config = dict(
    num_hidden_layers=18,
    hidden_size=192,
    n_experts=128,
    experts_per_token=6,
    d_expert=32,
    d_shared_expert=192,
    hidden_act='geglu',
    moe_layers=[0, 1, 2, 3, 4, 5, 6, 7, 8, 9, 10, 11, 12, 13, 14, 15, 16, 17],
    router_score='softmax',
    normalize_top_k=False,
    routed_scale=5.01,
    balance_loss=0.00314,
    balance_bias=False,
    n_groups=4,
    groups_per_token=2,
    init_std_router=0.0331,
    lr_router=0.0014,
    num_attention_heads=6,
    num_key_value_heads=2,
    head_dim=32,
    vocab_size=3298,
    norm='rmsnorm',
    norm_place='pre',
    norm_eps=1e-05,
    positions='rope',
    rope_theta=8420.0,
    rope_fraction=1.0,
    qk_norm=False,
    attn_scale=0.177,
    tie_word_embeddings=True,
    parallel_block=False,
    init='uniform',
    init_std_qkv=0.0433,
    init_std_o=0.00721,
    init_std_up=0.0433,
    init_std_down=0.00416,
    optimizer='soap_variant',
    learning_rate=0.00369,
    lr_mult_qkv=0.7,
    beta1=0.95,
    beta2=0.95,
    lr_head=0.00621,
    max_grad_norm=1.0,
    warmup_steps=200,
    schedule='wsd',
    decay_fraction=0.473,
    decay_shape='pow',
    final_lr_fraction=0.1,
    batch_tokens=131072,
    max_seq_len=1024,
    doc_mask=True,
    train_tokens=888500000,
    max_steps=6779,
    dataset='wikipedia_en',
)
Below are experts of layer 10 (counted from 0) of a mixture-of-experts language model. Rows are named router (the router's row for the expert), gate (a neuron's input weights, with its number), up (a neuron's input weights, with its number), down (a neuron's output weights, with its number) and show model dimensions 96-127. Each number is 128 + 24 x the weight over its row's rms, rounded and kept within 0 to 255. Numbers have three digits each.
After each expert's rows: a language model's description of what the expert responds to; "gets" lists some tokens that make up at least twice as much of what it gets as of all text. This comes from a sample of Wikipedia text that the model never trained on. Tokens count by the router's weight.

# expert 15
router:123132141107185097105152135144133095144130098146148097113133138129066138104117129110105105121085
gate0:107137143091120102135190133127139161148115140108112125143154129106118138136121177139092126121111
up0:096123076140169142135146151129115122118116147153139122135135103129106142108138178147087126144125
down0:165155126135099130130134092145139161127158127134141112109098140078119160076171159163140138148122
Mid-word endings, kin nouns
gets: "ing", "ge", "er", "en", "on", "se"

# expert 8
router:153134137124123136127143113048141151147125111127123118158109099147148130088144101122111137125122
gate0:168115136160072148085156128144144146169095133155134133097138132087143134159074117132123130146132
up0:126109164164091138117203128167137153140091143147173081124115118131130115129127119120112096157106
down0:163143101145116127183116141130143135101140117099132125118169123150116090121105134088143086123123
Line breaks and headings
gets: "\n", "==", ".", " ==", "|", "==="

# expert 4
router:159113127162107152159112101132166140164126117098110138140107090107115120132134133129144137123119
gate0:148133165096127133101081128134144111131165171133171084148104112120124102149131098118103111149183
up0:187137126137141148111141108134090163150127127146114155101140125111147153125145147123167149164151
down0:124148116125080131159147134151115153153102122143123144102170142152128111105098135117136134120127
Clause-linking punctuation, contrast words
gets: ",", ".", " but", " that", " one", " and"

# expert 48
router:160064126124122141167128127118090094129139121127104127122151107107126146125128130119106139143122
gate0:073142075140082129187083138176144131140115124088150088134131105142108104061123153104097137158139
up0:123118132143115126166171144149101090146090140097150122131112102169114103098141173138094113170134
down0:175107112119151130124140123156151138118162108122146141083124130156141121123127117089111117124092
Mid-word syllable pieces
gets: "et", "it", "es", "s", "or", "ers"

# expert 55
router:110183121144113134151060136120117107141139144065129103127101107129128148116110104147141088113098
gate0:146125132100121143113145169123124112105170134162127091125125135157160120141100124093129074117098
up0:177135058120118133117144148139097194099183134100113142112131089138105120118151145111115161124121
down0:088092146121133136147133155172171148113084146160108130158129135141161171140169117149136124166100
Nationality and institution words
gets: " American", "ian", " National", " national", " United", " British"

# expert 61
router:154097112116152122125135106146120116128101057166142124089138139148098094135133103118119139135109
gate0:098165143166095143121105103157123121103119098140209111155145121122121125132129121121101141159152
up0:108150098123141147150128139099120154080108121126108117117114109159121171089115104124142150148123
down0:165147136072100131106115138135135154151127156142136125131100116127122158117119131102170085126156
Name-internal letter clusters
gets: "he", "z", "c", "uc", "ch", "che"

# expert 46
router:136081139081116058134142120155139151095108139146120159120098130164101119186100168148146149167124
gate0:135171147159145128174118115099089149167137073154106072104142120137111096137153122128112109150098
up0:111145187138120127145142084155164116124135116135149098124090130095085145126133135115153138133115
down0:142139101123112153123102128148138119147097164116117119120129120125135128101149130159153138114165
Infinitive and directional to
gets: " to", " from", " was", " by", " be", " into"

# expert 11
router:148100110126164143142144126094151169185126123135118143135098141082161129144117141096122143139114
gate0:157121118135111147145123141109100137169145121137092141152138143120124111118118070144152100140128
up0:147125135120113136164129129081120112161173108119109122142141134104111096117119083124139130129154
down0:127183153115140159132089141132137169155147138136172130120111135109139151135137156138126131122168
Section-break newlines
gets: "\n", ".", ".\"", "==", "\".", ")."

# expert 5
router:124086123105120132148139108121112134104163122111128123112140143090137141121116140107125141156120
gate0:131070050139124075153095116119145138136146105098122108082094150118141108136126092118091164113135
up0:124108030124165107153096136109126138126110118125115085089129130094127131125120058143104159154136
down0:117097121079143142170106171174157122142099105137131172201117113129092118146141124127117109132151
Table row ends
gets: " |", ".", "\n", "==", ").", "\"."

# expert 22
router:123132151130118131144127140141136117119109131100113144099067118153166167133113147119117153172100
gate0:119183128118115132147131093165113144124151116159127107163177163163090122099140146123123133124124
up0:143150107136174095134138125092145097116113124088139087128099126149134149166110138142128126129150
down0:115121109141127124131133088106135159107121159094139123093067164116151196160116097099116131141120
Prepositions after titles, roles
gets: " of", " as", " |", " for", " the", ":"

# expert 35
router:133135089088128123151125128144134194184121107117092108082122133091103133118128168132142142103127
gate0:144136119101164140073137121178105144119140150106154123078129136108093131094130118154070082140111
up0:133115136105126134107116163145135148128142116133138132128130077131092113098131122166134100139110
down0:153163160122127127158137109092121137108112116136104142102112122147171116077113130076146124140130
Years and date ranges
gets: "–", " 19", "20", " 18", " 17", "19"

# expert 51
router:122126123101106127165075100138157114120137117129143120135134127110135145148129162136134104128121
gate0:144103136152088151174155167136126122123086117147136157151119080094176127105105164125117098125117
up0:133096070128110150130134149068115130149135124091128136146110132135144135103122132151096132113132
down0:130150097111185125084110174139113107066163144119121109107140141143101133154123120157138154139114
Learned suffixes
gets: "ist", "ic", "et", "or", "ion", "est"

# expert 24
router:087148120157170135109117140125143151105132102153126137159102141155120144117169148142123113124155
gate0:135129184137127145108105160133129150151139163144142141137091147120135140117105173117152122140128
up0:097121121126117140111155101155135099133126121118133169104168129144141074131137130143106128121099
down0:147118166134117140126119180121103152150093137150145142131201171127151125171130171166106118153143
Numbers in measurements
gets: " 0", " (", " 1", "2", " 7", " 8"

# expert 50
router:129126128122140142106097108145096135150114100116149120143086089102105109138126145121128151102133
gate0:129127149106131123134106079123146099167097119140158137122108101150113128108092104136121131084097
up0:121125125122094136136134130138122080163111117106113128086169144138151135127168108124140125095122
down0:138111130118136147102125147109134099086132107187169068164140126110133135091111138096090150104116
Accented letters and years
gets: "í", "ia", "o", "á", "a", "io"

# expert 3
router:105157104127111133138139126099152162093162146091139162148157117110163132141172169116116104109151
gate0:139146116109130143137108113159121117089128138096134130111101138129101172102100122131145098124104
up0:087115139152138128142131109109118098138151154118123123123121136173153202086114127117158111165110
down0:146156141137135131110144156150113147119102097115128156139142096162115185115105176108151153153148
Infobox field initials
gets: " N", " M", " S", " F", " B", " L"

# expert 7
router:112173126127138119169077119109103167160111108144123127146133087072114135088120102124098103092165
gate0:156122114147093125101114147139138082108112161186127125126162125083147140125142107142133136143176
up0:193114152155163119133180095149111099109128135130121145109115111136147136154133158108119103138162
down0:136176097079126151137155139157084139136144094125142138098110127117102145139137150148147141156141
Digits inside numbers
gets: "3", "2", "1", "5", "7", "8"

# expert 56
router:125102140148125137153141138165166157104075145088127136139102150155090101152125110163161153143093
gate0:079153139144171096132092130155174105123148153099136111132154091108124176148138143140178142100110
up0:171124117096116174133153138107106134122071089160174153145113111141129117112123148103092118181120
down0:149091109096139120162128152123118139114136101107091127084140094078159102114165114172113122165134
Connectors after place names
gets: ",", " to", " and", " in", "'s", "–"

# expert 49
router:128142121138135101160099122122111179173120114148127139108148160104115147115132130158116095096156
gate0:128136151113118115121131146115156147130164131137131147141120117133154138132117134129142165089185
up0:157117133152133133119152111150145125161086151102121138108111120071112125103148130123118149134103
down0:123158163178140132134129122143127103115136141130150134129117115141123110142108142136106095147104
Numbers after spaces
gets: " 18", " 19", " 7", " 3", " 8", " 6"

# expert 52
router:112097107102124112144156102129075101129093152148107137157130158076138144128126134099160129117105
gate0:113131141119119130167093115123137158098157123129146144150171122143116084152109116101139087101139
up0:128113108115115148108127169118177084119145127119108134142107126123139057141140114105099137099138
down0:134151121106104146157080132127134177108196121081152100137137156131160125147127125155127092124141
Word-final name pieces, score digits
gets: "ar", "es", "er", "in", " a", " "

# expert 36
router:082122107145119085139150150134155142099138094148104127099132133144148122118162143120111113109123
gate0:071098114090125132126141133129126138117147130135128129132113122102181094148099082117113126162132
up0:101138074121115146111134127090106132090157154113127113130143113109153097155107146139143154101150
down0:108120120101110093101097136105130074096091155150122148093130200120128111142108098147139176134140
Lowercase l and diacritic bytes
gets: " l", " L", "l", "L", " 0", "r"

# expert 21
router:114097125131104114156156099139075146097158137132099145146149149106128135122120128089119147173145
gate0:126139124130128112086181081116145074104161100109154151156168112124124111141129101120149109118115
up0:093110126150107105102146115151107083125132120125168157124163128128135069147097084096136115143122
down0:064140131080140128166117157141129178133165138125109124112141126121104140118142179149132119137146
Table cell pipes
gets: " |", ";", ");", " –", " -", ")."

# expert 9
router:152121152152143142085164131138155167152107151122131148127052140146128154099163145167137169139114
gate0:122120133161159128136146150140116148114182155119164121125163122156079122145151146158095139114179
up0:104116138139168150139147139144098117120176141083145127130136132124116119131130146124136106126165
down0:094135143129095131090098094147101086118091111176158145115133099120117130127113105147119160111148
Opening parentheses
gets: " (", " |", ",", " –", " -", " ="

# expert 57
router:103125129104156127137114135147177105128118088160119117126150167069109111134166148101127112097089
gate0:171170148131116119146128100141142137128130113140123117166155129156128118123111132166140153107115
up0:124130212134121114112149111166142172142128103142152116143133109126121117097175089124131156127121
down0:167164132144130106146114134111110149134116164149154121165161125126129139140126163145116142143133
Foreign name consonants
gets: "g", "n", "w", "k", "v", "b"

# expert 32
router:143171107104121127174064135139102091110124146086174146126163110114129130149106138141112113156144
gate0:141102125093129110156127139132172116129134165109120155101181143141139118141172162139117145123129
up0:103143109155145146117099123134125138132132141120123087166093154137122142112116118144130091123109
down0:120123135137142138147132121080154151149123113125141154127141184151133124127100154188121087161145
Adjective and noun suffixes
gets: "ial", "ary", "ical", "ly", "'s", "ity"

# expert 16
router:108145131158106118156156142153129142136135160122150156172118149112127151110142145158146136093143
gate0:097142126155135116154125084156105154098125177151103132118129131122095171116122144125104160146159
up0:113146148133150124166141121147131146109108174168127141124146131099110178126145134148092146158119
down0:111113153066154125119075137111148124118111165171112143141086082098141128128139131115091129149151
Capitalized word-initial letters
gets: " S", " N", " E", " U", " A", " O"